From a checkpoint of a small mixture-of-experts model trained on Wikipedia.
Size: 8 layers, width 384, 246M parameters.
Experts: 64 experts in each of 6 layers, 2 picks a token, a softmax router.
Training: a variant of Muon for the experts, 1798M tokens, 6859 steps.
Below are experts of layer 5 (counted from 0) of a mixture-of-experts language model. Rows are named router (the router's row for the expert), down (a neuron's output weights, with its number) and show model dimensions 0-127. Each number is 500 + 50 x the weight over its row's rms, rounded and kept within 0 to 999. Numbers have three digits each.
After each expert's rows: "raises" lists some tokens whose logits its average output raises strongly, later layers aside. This comes from a sample of Wikipedia text that the model never trained on.

# expert 8
router:582554525570458523484520560492551523497509441548429513396436503471542569664564471564465436485380527507550506518439531470448557587479486462537533464460540514479414571511468578516471466502497496480537553519578516526591522581566540552435455463475574622511544467553482457522545518565407527447526561444586557562489490498475501497460589423579500476418506488550449580454470417535545504522447
down0:477554472522452560475522475421486480535561533506437473418474525444543545563532414522477515485494627424551476519540567573515469541483492517492467574462480483533562567466452609444478489452425524380512544518458527482524459587434498554522527522563491479419520472476522512620567485458551539520507542492488449427484409491568481554495444479554478507504525614562525531577519537488503513516472
down1:519466525516572463553533563425502469522558549508494485537442461506489530520525416572573492482556486491515466543434416460522526455533481511607485564455437505518406578480610546499418516442404484489497576437573474415523516543560534438493504496492571616501536536518498505470514447537598499487605573447510490452519541548592483412530478449448522467461438534446420574490474442393446511615548
down2:472564476496499502564586535442564465483479461466402481539504513512494617539538461529527524524481421494452469409492593517460466454591515536552465505505508546481589483539491587533518569512465553537598575596488582516485475533542579484432648525574518546646432545604534514523522557507512552419557488454455404570492426460538554504576485524520512439469497476467584539484583534491504559534494
down3:482486563476491434452482460403613478486451533522557518497442458561456598465527459524522417486528493520495488541515417477484481450384507546495486404450471459542416425473505424522529496491532459548483444520558467487537530531594535531544443549489480507496396474599627506504417409485489501497506488464459567503500466507507514412508457541544568423401482465455491560467524521514472437592384
down4:548454528487490382475505531542582475549508437540450483472535522459428430572492485540471535489490574449519487448514513568547501542466421407496580533422532491548474628538494413537458605466475535481523478505538533582554512485492437472503495461533513437550514515404558516528595449486528379460493575560594514540463521591441415497548510425459454514473523474473499466576480394480510486623451
down5:555513479486477554503459505431424503572575541460576568551528531559469587500458498423564463522608470463587483503531467496607488545533509518519576528475416488485477479470556508389497437454538553560502489466510476514517514506520496532569502534490503434494487545465449537485546545515548544482468574408491602463477459525514488453541605543466429454373401461511577423523462499440445556523475
down6:477520551493388505512564410496448479599531529490598490452505496522532467465628495484467476648596460476481540440522631493476441508478532410505517512555557471443526507537558495455551463627539491444442514471466472537517486436476501528544523565419519551425513515583475477483592531497523497518477449546561560487491509463536533463425583521432547448495438500570544544431570485429555532410436
down7:506492415456529537461533514494548488494524504533417544509441530470516479447461364466445497422522482438514520511512509513481541511471461559482464452580511563467447422518557531606462443561551499483398514510534442455431482598542454516509406531607507600461543574511586481510509568510524424447466515503574495526425396494541554503515412576411556569492471534503488595511626475514488574513454
down8:458495551574479496423414438560538408493540441532571591470516466537409462504574511502517531418539398509519479432512521466473569475501551589560540448554530505535623483489601448543529512501498517575409477428498387497502509520455476551541579526525537408514444673501521505490479491518537490465537525546529528450509477498473461532542459586422518452530476468621534493479398429473447489488488
down9:555569527531500503515438560548551530454522491464563590515524444592449452453522494497524573490502501520541541562502428485559425526473571416521606574489513490517452510491537484550491584475473449516465515546493336362434491472515482502467585419403514453463437425505541491602555492477514553546443475449489489415494501490554479515512419463443552484435543499540517492548545545481531401450435
down10:514474527502534500505504542501415518483567501538588490495467520495443527625499544558642535537501483431520539463497531474448587478535487506540484634619649599405543473574458483451497525423616542509544432514522475584460405478525513501586513517504462380468552563493534569407479561509439550489420497503497439468450527530546495428520576500451524513502463479479510448447493556516462509501408
down11:488518551492451445560506473511416533480532448511536558497535490561526552662499519484501524517533527460570584573430413556535429458491527478571555464589482677462415562497533473511538537473540565495576383429436468496578532479392463432545450452473549590489620441489465531471583542541524513546499468455560533435486593540505453552442494539414465521566488562467482429497457495574441445529483
down12:383499454458534543487429547455480499542471476440465496573409460442510542422515482563540406488585471483605489553583456519478413432451481483494435443519547435452395570457361425506527492471514496520589585521522445489466454539488579495468586480466541463517511610557441507514442505440499588445517531554497371560538503478494422506460524560538478561538486509443482487408500529498466529508540
down13:337530490457548506532445494504456451485445560515554572465506426529463436493462628400515575529564503573425423485552467555527594462491489495483491495504435528566418465485413476508554467517499572583531435452500536560448492490545524431499566497494456476459551501435448527482508570468501552465544556544492476403595493510556537469508537528468581579431488531574481499461549484423470486530527
down14:469452476369525500421412574550422474452538471535540546522507502512525464488530481543475529592416474482512521562489530500488552539512431594472516442517479531479488434330513475411534479545412491550440531591500469508428493561487533512485478489587525594350441517560469485511504481511534557420499511497491543507513456460439536529585573458468538582515402502511485548452438517495462526504477
down15:409570564447493593484519493459462525463424617521564445515510440425510555470417523509477505531479432507464542504561546521477589467446495481516443518513476364557542470496568525485474600481433571515514537485465478524535526466489528536514562530495433596502514471512501517509515464524506486550504565492554532540511490454616543499539479421557524524561408433447495458599499512517525483554496
raises: " ", ",", "\n", " (", "s", " the"

# expert 34
router:528530480469459540563508448432471504474559551564442555559428559425456603525595486460552483569485437529500441456494503480561480486531418540441511493434488417572550507609499526524446538504591544470499480521457442539542555453492506497445553436515437532545505392515411458543594526435435433532450481466573492503510500516483514490568439461558530526593632462513462514475462505484522510459546
down0:531505438444504485492527559472496493557472459460519483602574457411489525543486528462446537546545544509505559603520468480542462541467549459376483493444568404542537515475542530411498442486426615496511489586517412536494534602504512428479508540524477545463543430413450525573562485425516522375529459490421496429466503439537442500480426452476497534583523575535518533522497475525466507568420
down1:481599498443445496416506487525506558507539435505430574560466615568557484517435559599497441417480563472436529547479474379478529406485519528426518446485497507466520455414462484501524496496511389496472551510392521563591525525455545500536493395504473557510461438550570427546380460506429534519578446451542502515525555474463449424512551540366461499492483547456493464495451555421443497436463
down2:515514470460485504574526476447570371584552583486474564476525517426492459513483537421516490485493514515557421502509417478484514586559397518523520494532509419480503537459556435447513514441545448485549439451478521498526425612402523539482443531504487448410417447424499480543491372507493463554535533459478435511516512505466515503565558540521489474470432409507496479512437559527468451562421
down3:475488533431483526531527539549511527514506621585545543537463524522544459532408536576416543566464491467496502540417540532518501434495538475471573498518535595570562496429523487503513536427452521543431438467461501438448529516477498567532550479481547490483480449462558562570488512477477516518464504535482505542531520509527444511511576489529528429407544491539419512520427481562555620427506
down4:519472532477472534473532539520481433540485462422412493519495444501518435441556441485514515601545553473513461494516527414499492456556491436594512475553462558481553555428428473514529483436489507479532559466432470496489540436472542518413543411411467533567489573473516489526482508456460630420530455442477468467482535507484527478511468517483433531485499366522413489447454567480452518507421
down5:521596423528390529472479484496555511486443567453468444551502510440449479566579523479483504547564521460486535549369537444500463576552505498559590528514474487532423482516511471453526455596574483447494525438454492461413537487507499450477464524433457492523544575521458482562498506532510488504526430433444484517471466435565482538413500401534505468477558496569455519519421519534571548456510
down6:553535466539468445521556559514496618478565503427479550439469514567561454512651497424501487414464531503525429471551434458398494473535449482580564492464587454566505411559481497436444538555468503419529543532443487489418422560495552464436542475444447522537493573592541515525419556514553548510490445450441515545539489505533503530532505547518552499524460526484470580494486408505536584604506
down7:436476523509476511493614538458361496491513470499427465515541503458383551459619541512478522516485496466447477449425504418481494446482513444573424427417497541556473475456484530497466512539563517495454466563511525539429540435501513484482533509500496514471499437435483569540438513421411453474488413477486499512521469447510470555540498380391516435500484541518393487433392476440458510495503
down8:599485534437418443504562511493488534499591576401519383528455508490398513437454531385439558483533487514493482412554453499511496533547388444438483473442462405538545449586598428581389435486560522527472477438537507491546559426421574448461544547413432416444575491415401547472487447432546456473487502524487580508552499438469407522500607530466554461553439478506471521573570452557425498561550
down9:517484372558447469471434518534558518563505549544452523447588522523518423483506522478465579526465428541588651474418541606545425533577610499579344464505489484512478555532490459408550458438523344475506521477485458482463522471532470495464548511469537503570497461530580510524482473532513515620530505543535454464501501403478413521530519500499471442490445557454603496378479569474539485441471
down10:525482480549478533481535503466502507461462523523444523506434471571435491485514492546459590501443576500445390483516493484528393513460440430496490410457427473579538444473461585495447489440552528503480491406479464466502538523526531598509502432499547457588535580553501523468594500555555501516464552559462480419554514563572545468407490470514444507564521417398502467424467465469610542489492
down11:506416517611406581469519462568452564490610537441482532511459363546430540407514553558527483514429593492463546490563454485481515541539496447518394530465443449533459571534501491452588516490469488479558517476450496553475520451510489505506512545579629519447462522530479524548522576642436420529461488411517455438410528480496510560325506558537497459505508490451534543471528523383531459469556
down12:514436461516507481419501423501431464518494413525518513528462469529493481565432455445521455528459518487470498519575632462510459515465380477501471575519466530513469634502418492478471473564594504489457412468488498389360431491469526460649468529561534483585450540506464460510476529426480499525461422555413643573562536436501489491492545475523500516547448468553503473494440484547508548553460
down13:523570518474512498421519519458419561458472480496553498457457504521463388524490421477417480550489457565508501596503550475486455527431598611462423428512484490505486478482488540450518589544520453580590452442529517511554560450480515513551471522535438531410535541509463577476522517526520579559547509481484464545621507433448515549427537473482464414546480438430497412581510473459492513556532
down14:529431493456518481546501551605510435547504451476507558551536473459516539495546501527492666511532515435422570497467432469491447515505562492536452493541464550457500595488563542421482451504459543507444533478574535550586505463424479533501491486550520603506569522600417557504497519529480491612506550489456447518528502440518511527465583548589494505424545509507615481552522459528454498563501
down15:487540527498471523473568581574549541494479580574505395638478527507411557564500475508439525437486510501471493469551504528438498514438414375500518421464463447532441469517474476543415572447475497516498541516494545522545501467499504524517559501515506483501515546512522532428486425524494455624563573520597561493527426552546433542550499497524476518412467426477567587483475453526476602481481
raises: ",", " |", " (", " and", "\n", "-"

# expert 27
router:481570503531538466447510473526459550466504495434490485520577534368521530460454480492519498506385501550513483577499529475558538484544479466529530503518521457533465537515570547547513616496522485488407524546432428572508522507494436389500534451452529547428441470488523446596514554439566512589583547473524495475511492468555478500530584454496477516529467457457479436437573489408544462429451
down0:560451494455495438539387516534520523499506501505581525456579391507552486449555472439504533419437554423497517533564520470576521467545489475527533535482568446524494502551433465330439535552505444472470427493440589543501421582490467505522475480492498559437486565571449529531544469555474407504570414505421514455460417443471466588404479419540460469546492463454548524536394485510485441591417
down1:436498464584519541496491391458444508504455514493436522459489463522509475510422466465582559485518532441514486453494349522471525482515501526464509565497611499513547440592500448497352531542472447470528534459406507477489486468489432592645492464520389456582519456437478492507501474519483490438507491478556491519489449576523575458447579501484428441529599481495565463471535503558570575472558
down2:438421488536502486513444521441468572456458528530500486442465514579537500513467497527585503497449565565556497455565512442540447507480531486421433530530486578528557543504462436521548483452568515507431586577436458512486429426492405546516462567533426508517571480427502396558541513518489521427483503509588364500465446575524464487459481546589602506487456474577508485503516501490503498449483
down3:388461519519512562518481413520457486483449463464539479493479461580530470428470504462536468599410560503576535507520468502482531431554526556445357532508555545484500548521551523529459556492447403516553469466436475512482428480504550478432448524505557555496515554465493427420611497440478548436597543536571523557533547560548548471427482519385503440444499478498517525460520538549418524495547
down4:559577469388475631462446453537535524493552425525511453472487377518513380490532425583411397460538574489534398599542447573484543579565495499387595467449484538535387462400557468460478600510429490510551520506432409451545478514448552546565461530484409407538518581465629494494521569546548565570428561497477518465492430562431535502547495537524531490504569475466619550455518550437525514545400
down5:551563473490458568494485559498511533514466511465512539526540442574517509478484407472525522443486517489520450481413514401570463524496470502484486466473476531452555458422518503478514542496549484528544415510490471549413507495533531515463495509550498527501487408453477517493508626471456451538496433556518495561544483538577535518409605443596406468566509498458440505355500561420463572465440
down6:544538446507477456584495548475508560518500442450534553431508437490556576440496542540445479563616489449438544526499490509409456479506471500535541514418557516482541447515450526488486567506500422525502477557523456479549547445483458520473542517500466498437466540478525430532526544534496510540483600493466465496453444505458472583514577567504534469556462480498513547516415509437441471515564
down7:484491449453494535498447529492519479447608495503480571486542541431477438521446527527499525471472438523475550389511475567586526577487503484448568488462519561502513536490495480436430474489530508392430471494471420533480577557585515559592480536481478494603488459490599436431418476446464553485492522476398503547497535519513422538444477486566507486409466541513498492541454590510431485553593
down8:510435578514516496438511598366509416450489565458574483470435474599529479423565518456473515572580499467454543510571502507514476571450508496449521495524568498459565353479535595540523519502448485546488469413524568487527454524471525514516518471493512566483521402554509548561582513599461474536556531377591505477506499536403497471442525452517460553481514567542628484535498459597506497522584
down9:533539590456514386488435529480422411481467433508473555446499506513492472543485494475400427423530451538430438595559545546487534584402536515469500455517567463630539496480474622508512495503494414427513453539593397514513480462430554383505532539556535548576436452418473523489526442483514431520426393429514501485518456519515464480473491483566507478499450523450486459437515555482511474514556
down10:488481497552515537527481564410464419510493494577539551545409573486547388420576458540546501437455491548443512554516552516514507429500579490409472559523526558533472495472493561467618565450576540526505464428509586442517485532544507425447517507530511549420549497399595562501510494490508584555548404497538565571493493452446536499561545484491517590563533539541436485477488530479512535514464
down11:540577574521561465457392520397555542490436487425515434487506538484507552449444434455477498454430537559490526551568580505396529546527534516442407515485411477408498495631418544496544560559508493362440401465516528543497518436465549512537540541493497449470480531442486526469508505507422366486465567500544517577459478442481538516395487456464576538517549512448455480490428575471523525471512
down12:507550467452533521490497535479534462485475506473490466455478462429488488587422492563570601560389471491526391669637522526477500468462486549477517597524502458452556501553501460487490491573531393461551537508612468463552537435453522508511582419581482506544446493566576549491450484529586538561537496520534452602459454479520465522559506599458469491449449490536461469523527531449487561524602
down13:516456537513517541482449450557486494601464535523534499542500606467501565531530477488445519596432488489462554421556485548520417617541511569484497469500508552491499532506378537542525463452463404470477498457616554487504481576461440453529531554494413567510551514520531515464487473438494535586506514521545480417614477451472476444510515515486421450478583443467533594532418521473540452535492
down14:486602496574544524522488485477590467446465528449506567487574423580445517545471543540591485376493515475417465508464515510568556502524508520540521547459547444540524575368599491482499470455469501491555461644524505460493505532383405441617393464554481448446438535537542478403579538515566517508530449479507527478407453554390519555552537519572530506429432450474442432482471434435475493511528
down15:516431578430571479483402478486508427493494570605620480473446504508566567435467443430535578524568468506555517515527496440573449442491586506587449493522445528494440576437522463489505470576525523587459564501441384443396541451556482445561461449490503477499436412442589493499490500541550464517486488526521427463502495519507457409564537472513426488424479497606498534532575443408551467502626
raises: ",", " and", " (", " |", ".", "-"

# expert 15
router:465464454522412496553546534469469405547589482519525492423489469553541455493448526558500577533447403475422554528521504491463458494464477441450437511429571597539466501532397603484519549584445504419595455454496504470554568515579519529584476493587505481614449542571472516503548522519524501458541509439471529478521491526544570451577443484531374449470447539651603584532477532431479476504498
down0:476512433383537483512520490493458470462564478455621546523586657556532473396533529534518543515525503445533490461487427456486516579520501492499479516509459474513517477484485448545422492498491522509499459527504527425454476450561634488525467572440496485500534555575528539578544557517446466483504519475577434474497514532411478560446441478480584551435588536471510479479505615497555514524473
down1:534527544467419499502501489472525570479501411473489559458478560529452484538563540539491590474540468463471509533439555471524446426615428527592448534481487556555468454599412615472503562562443422513492529495423536476568508495479497533515449555497533492539529610565459604511470505522531537438453468497478473569584490525511554594550534563499522519495520524573594533485551487458505430525496
down2:554544441477484583491418470563502487393582567494550473446503484500538574475454494583408458490546401515544463465489515458542588490489525475524481534500444509515489459537591514524458526489542483495538470437448462503511467547484493578618436547484471518513492507453525518541408438387459437494472475539509443474566423518517458580534538447511467538443441508496496483519541523447517518403457
down3:408503581416501524495461563441472509530514533474503508456445426562475554557473485512508505540514467462444554456442588492473493523512580519496430602530558558466475469515435468451547514442643524401494582466409548599466566491424594506497518494515407473542419545514459617477433473517565515436446469533543450515541543481566476450471443578478501455489451516534470571509538579484514428485459
down4:496495567454483592507496549528448435501469467478478524495475514582569475474522469490456509553503518522499569561547567571493466535522533540528563469441507480517467579468585504510503434554470435499493452510463475566497545517517545478514496538532388532457452605480570408472544437488519484492439551550479465493493532500532474576506532428470663495602447492508522481475360440535529515497437
down5:529545518496496402475449524483505460503539452461518533487531483481512473533457430475455531457463507484435482467603492536480407503633467483496561535460590631532510522437508601611555486534505582594494510423469518530518450500443532523456523519529514521546534530461536514508477526529543576459558500502506565537534488495472317448587522463529540556417484530546499450545464579441446413515539
down6:478595428486538419468584475620442475561532488466432459536554567538440475449467524447445501494552579422521538428545528575439564502490489420512420467502449416586480542474505467473483593602564508443446402506500563491569619502438487502501565551549464457488494470470571532491433562487523608505545483456461477579496564494513487501499495512579547438479419474435442460440474437509511553566485
down7:457482514522534444511512513562469449505379517542517571513490559519479504474518584573483427472474466499464570463499537486483560497555330489508514463505459513556572544504397505445461492510638498516530535439502449506397404464488512498413584511475568503502567529487447456519505558559496443417447430463542463536471461561549525611535458473576466482533474399529476383481542509401553495521462
down8:386526622518522528499532426490489491510452557454430589494557537504435433541514492438454474511438576512583490473484586405523607520520497608512511517531518522527534539346539458352570576529461577465477507436480495523553436470469562613500538500539493512487585583529518481509438462505565522534538456543480567529436419404444506484599535538495542480468438494502516436500460461483550471587490
down9:566529494536585485479523353461430614493561465477464468506459560464608431579603546447585549482485535513481473562484502466422443553471513477522552475517474507489482468504524516471481500585447538588407471478483509483481501501490504521465514528511540515482479475459565501524533448527566438390545543491479514469474379449466458472529534466453556454580520491461532474486379514383536571482567
down10:543463505559470518534557516450503485436446459552656471510442435486464472528569494517531484487524458429483517422472458525602468463601516554417456602497558502612580507484486513437458486586589493490456503535443562472477545469538405553605384526499502530539464469479518518453468527560520444503504569441466497369428443459542468602427488563450472382512585515499486479558509499520517520462449
down11:484503556470505524465541459531511565401414531409426545470563464457584539544475474551482439499543443489529538448551459445535528485483468525378511569553551432574470502450464536503481533500562488453555583606408594465576554456527466504540524376419485498431493453537493587415511455553609494546488485470469545491503497446482561554518529563409521494478479449576476467532462513484518495489518
down12:555553518506433550439473495493567471460422590549540485428451473427450488510561434527446603469485541444561467531494500477576434528462458475540501509546588503503494488540515577492450440470486495562425442593385485471538595523521498483553511466436559555497397557447454478498499512495519507521466434529584447473582502608514537541470540502514513479462551509443503556605499403591539469524431
down13:559450425521503485564478485532534583436503536447489551511490403450550473492495483518532502511354417581482485516657418461511371452477481433419505564500449554452524612512584560494549434525372463492535539461483482461526521531539563460524576407462477524482509392487451598468478495557569525560570474542523545480466527450545446474511519504462503442473475515506674507462495537508556451532500
down14:458431424531508480521479384628403505437606425541521480437589505561532408534383442539457516435396467526441503511487433489398569526441523465519514436455440605563523466425510473550511456547473442586527524491502439405527471537538544487541518550471546388541468464455513553484541520485537476489528439578426487469516585522431481580502640507597573465473440492404540489461570501604459454499545
down15:472500546542568413546406475543560528471436532494445550532499383504519522486428504456524493494495364533462408581420488558458503547459505550498493472454420606621497425547513535607514548553538588460564539479516522513436531456457446415427511395480530549492523456431412458529588535547456387497403500491505494527616525643572508474493537499485477541525385561477480520516522533565514529501491
raises: " |", ".", " in", " and", ",", " ("

# expert 16
router:559505422446438453431494419484447457573557438517460488516468480448519518594435418408512510510493479428543438549442448512581500527404451405481495537438457443444517435514550487406454517559502488551463423523566452601454432523561532525416560492452560503467574446507464462547477483469509513449504523463493493562439481481523522438521509518480506505494632543500441490481565539616551470560422
down0:463578476549553491468376445414464442542521509452591470443502459566475513487605487421490490502476488520566522517497476479600512507462507456450405576431555521485413520521483488476492428555456465524592348465421420568510517523470542485475555456464508513550508452510521497516564421461495563472493485476413480476530491505442563504533636496460498539446548541471412497652570519451404384451455
down1:455537450543630539551507446492519521530518436468474546503583449500560524503442493535540406576497537371472490530528458559477625501435514476432443417511538479474456548415407436444425518498510614595531487498432512459478450508658471599465454436454485462413665505504524461453510562541497472589497550534554491482457490526562628496478525547445458511425623437515559507474466489553588551539502
down2:523490445515397455487483505592601477495440499527443439532512471428518491469497437443523614467544479433506463523504408524444536478429435506484448522535507535555529492554529511574566526492566462494555544545491436567513471476454504447468561461506388588499616533511520537512554523434420530427630529455533508526551449485524539500460471446498542504470462588410435559530544497576500479508561
down3:583533574605538443525526480546513549538468492620504512527532500532543547488519500373441511501478532462472506402474462539506449526508541521588524547505437508449520457491506496481420524566507442484460503547490536555471604468436450494544428499473528449486495495452534452534463393488426514549492468554479510531399529495518540530491462519437498395462502500511358560493487441420508452447548
down4:451497441499436558514472481460469490382533428556626402561470601465447505474467520552485559524460527501503454467462546521505479583454594517603577531466507436527507439481561574544564522493506435599455456486523550504479450528474522512504564557482535452600541520538542545526475485491574483508511581557528553464468462453396469488487368559554381557554553431521467446521484492462409353560558
down5:520448469568578482500476520382567447572564474436496604540479496593440534509452514462436480447434533463469537504501532456539555515514477607544588458544574459508392568567550417507514511443494456495535546483493546415565503556496539465500478525516480520445549555548520521462508520529540570568547489516545489422501582524496485494507449597506552566502558495622478521415523487485386508545481
down6:494510524499463491406496475521451513478383517450535508529369456503548440419500460456457557466568497483449477477437462516542417534544521505404429484512494467547476545523559522511553480485567423451541482498455497478582424513556536524502486453550546559550486549501521462416530521507541437582475469502440551517525508498526476493467465577525504563496486509409589488531468462574447452566444
down7:468451500513496487402482483554508389632450499507488502539495425546530482446438546477576481514528501448466519603470510434448501379536511469451407539435529453597408571473545498430462541439476588526454523490528476429480594484416508602437515482465537560489431465477538481596468451564519490436490482441578498458487492642498563528538554481526513474533474554504499533524560498499587538567509
down8:444465494555452521484479629459419434513537438493454482382491563489504527566447471493554442476533413435488414475574541516529561504567479498537464473419534564472561560569429502489445417518507499443428456541455542541517548419542521540526561525483522473543511592461489498461558484535509523479486497438551451442471495443519499415572527548498548437470541557554609386599469494467487500502320
down9:589531558521545496461566517573581609535505478482517463494482498516550476556492445483548418525564517485457522555501510520519423544425551524569515475495491560520418508478504426480464543462498444568514374519485439518506496452489581526435483469497532468461446408520538504428534512545464398502552456546461517537512427494469433431487526456495405483555586474477543507510571537487554529550393
down10:497392468491487448523471477487527559556554481554465419563520425521481490495546535494426470563543550450491540498501521520514592404506491574460482529461574449504473474431547561482552502480512443467454560511518548532497488372468525504469487432613501461503501433470563570463498490543548486564496516518489482478473560522518504462527447539455511456377617488541637465515476422507357433448454
down11:563516532555489416535515486464558452449518407474568426448419469456547464490410508589531517557513422502515558456522559498549544445492473462492615487459361511509493364491534564419494443564453570490497520490502497449475502430534422482456498451565526413522539523479502565423502531438458510488474547445501479505489547496559569416477509408496520510477512514507461550464479581578530625435560
down12:507532482483478520531539528439433490527478548511504447426545460540492497430524390535562444518519516396545554517476520442494510526458430514526474470535576424551519503522417525603519438485500637399488502588459467442525496579424467409561526420542537458502472533487493569582363491583406473579440516499554487482401490460585474565571386543509421509529404539440474506466562567422493503450460
down13:436441517501572485539562507442556481644485514518560502494555470507404466533520546465520496501449476448439583446455552511386482482495574513521526449450413540490526460381476487511446510501526540517428456507514494515535557511503643524478576540472476527459435402582461449502528472542468489535367556524544459523466604475576515548612593477454486422379554412497495384532610498406520503520478
down14:389542535534531421469504510473586484577533515477535421435489460507597471513474529540563528539455545471535452468458467484479500474497390600570488523519527445442500483458470464498486578432473468487463570525497486587536534523454461463466575531536540471471508483505537488574561486476474530442570472469604476575454471562508492504459496457507380554518471452517543389456482513489468554488508
down15:541406515484501520473454440463500549568515492546498495474569398411495579448495382448577533522536473513491516460471451499474533492593586473488532492496494447507465478556539490550620334497345491424395428488548477493520488532505553516571479503446484478479510546572497489483382548530467452514479512471503549482379528553488458518538497479537486491428551460546545508509544631436466453597418
raises: ",", ".", "-", " (", " |", " and"

# expert 55
router:454438488526564539427523531499562415508481546586510503433512445496507485466517534558613427534392436388435540564477473461438443469491554447401442508481371545498485506541539484494507452445434485526504410540534568502472421473511467559588515519527469512502458467506478511431574567501512512546490470556480636482559437488514526486574452569480490548472456494631585517523453584442442511557442
down0:624469468546515456576561495490454401405444490492575438524514514460488481517536529434571565436522440413572534501487569500549485499360547551532392539456467425541502508456546437557530484507473381512494449484495422443459567494485545478505517440529490505540525483478447515465592488589457521532573489544432495474538524587540485494483403514430573560569512553499453466494540575548467387409516
down1:477507486498481460433516446489477465514499507525513512520356416500593538533517443387605478456471518498428484534597483545611482520487500505612603421574430528422471432483473525480541565549473523553478553504464489441421460459474451530446420586443528537499541562515497458564512530613500513521509486513524573467560564504485515465467468517550462458567528447483376452510511461448475492568487
down2:456468585502469511548501469485434567506459473474440517482508559481444520474505465555503578420469485588508518538412536479580490526448443457413565562510501487499556520426507551516484447608444482411607473503444504559498548536604488481462534404597522620409539505363567550527555462478501528510580552570502491492518585521451518526560495547477535457529557474503520470456474508590447475501526
down3:459474521485488453533449479478552580531512474525487567509469562473513382539526474406571515531471467473434485460510634525452455503510505560476497444536468434583485479590542502462438409471680418535541482581528546469489487543519519473419477520486558429538494553469417480489484463503456579486539516496548533498550455469417498426506509539448512471519497488535467494529509478550466595453488
down4:387534496458593502523588403493497454474543530415463469546490422534494453421542553521481543466416510503455488521420558494541437466495467479497523468512512674500512441544635510577519543520461434458420446568405434474597511441481461567505454503503507478563475439497557510513513434470455598499453544473547456570462505508494540521439461513484505500439469476537404488506504511460506487454623
down5:545601456524548519486519547545497519496497510544507445469449501418600477511466492519494429516492415546486520569401499383516527514496484424476540522487447484465505503520404434507510519474443584404564531488466511444482510486505386474592556388513431443447513596535531471453570461562538428447485540511512486449393464562529475525472538504549487436454463580551510442534383498429476450495469
down6:430449533479458608489589447527557519475485498511416481496544532504543504452425467493549571552551533453599497440461505471442555494497485520536454540505488497501505438522464483501447443574489441429535554507539457465477540462572467521504519485542435363588508392563539484529498504445453473490553462512420500396495474595573559395460433446423459472504483581457579513583644521467395495482478
down7:561534563533521530508445531478488473539406552438401497499615456475521456500540521467541550452459496549613484481504535498583565503453469567457413489456451513527493530466518441529485498408452473424497485437427466543522643482486536509459546518494503432579357413373627586463597540492485474528641446489447490517458456584510569429483598593512511487425549542508541523503476492522510470460537
down8:471439529461507548489509558495528554528468499555476437588570552505541409515571436510430546540581452604471554466481556445504464496519488551547552525408460428451499500406491558568413443466570544451519462533599517478480538529589572439532547515476438585491633528494514510401529541435502560509563472500475514436458544455461531547459546392587506511454528505410448430485496492478515502448456
down9:421445516524515516574453504490617569475463458555481495470481512431451484523457575511473436560549515560554541600567524468508513453589477560416485574581463494576416524456518545521484558379495519520553520379512486513548416563508461517585573490463537499449483520491508391460554563487521512579535458532502495545478456420437403506488518424482409493419439491523462495522543533545531549568483
down10:487520490499503472535584502552483541420562466589431481509470493519516556499516525503518470427533509444563434453453450516498388443490540465557533509581494549485429488465535505504365533433566561452505463503406506513526479547490472449513524478423443470497508432532448510550511523466542563500479495595464423532508446475510361585530562466466476515463489508510551474433473498423547435584551
down11:438559429472378453453471546429557446525367500539501492467527382520486453516489609440321521434562506439485518466486572446592470503448467481472458542456493519516444413462504436532413600478483551532432502476496615474543515464520496487458478533578497474604434433425505456562561572469500533515402507520482586489530510454519465542474529526546517416541500477507574470497592513448519516446501
down12:542459449552406445580561511509543464598506437431436458466485464525503456466503525550426579517488512586511450447447541509440556490534571403423467484562441498477517517608543514512503420535539488556502544500459515525509543424451472491452456526451484465554622433541555562547528597545476516419446530541615496476587533520547468520618489488497420533446454446417568429447556543452514424513529
down13:476579426477490524550559484605457463485470522506572502490459531494537464489476462527526495579649511476577481504473551458592388508497444554494496502576429436508537515605526480451506463504412486531369532463501448526513534385509444426552460464438416503487453485577579564488467576528480544531516475497571588444456369467548463530462472456456454487596521620472578504515506572517489436606553
down14:479549582450514449483609464550561504480495480513511515457487502515493458524486536425429490537448603477519493508397557528470501548527550460460462522523583501456535456470477512571551506403498546535496499584438526514468480490509604500482476433521522543535540550511490481453491587478488514406463542533488462473487453433518612450467511525446438447501585480458592544490477423515445525507363
down15:514537478544501544449419497540463554461609408447611481398369492428534490553390492504507579529607510494540503471515456524410520554433558507480529553531550520512439582473499519514460497494536522503449439489537468645555503494538503549552510474515540468544494445548464396471481584556485518506531531653520546442408419413522486535523464533539481410530559502452500395498461580440530406480489
raises: ",", " and", " in", ".", "-", " ("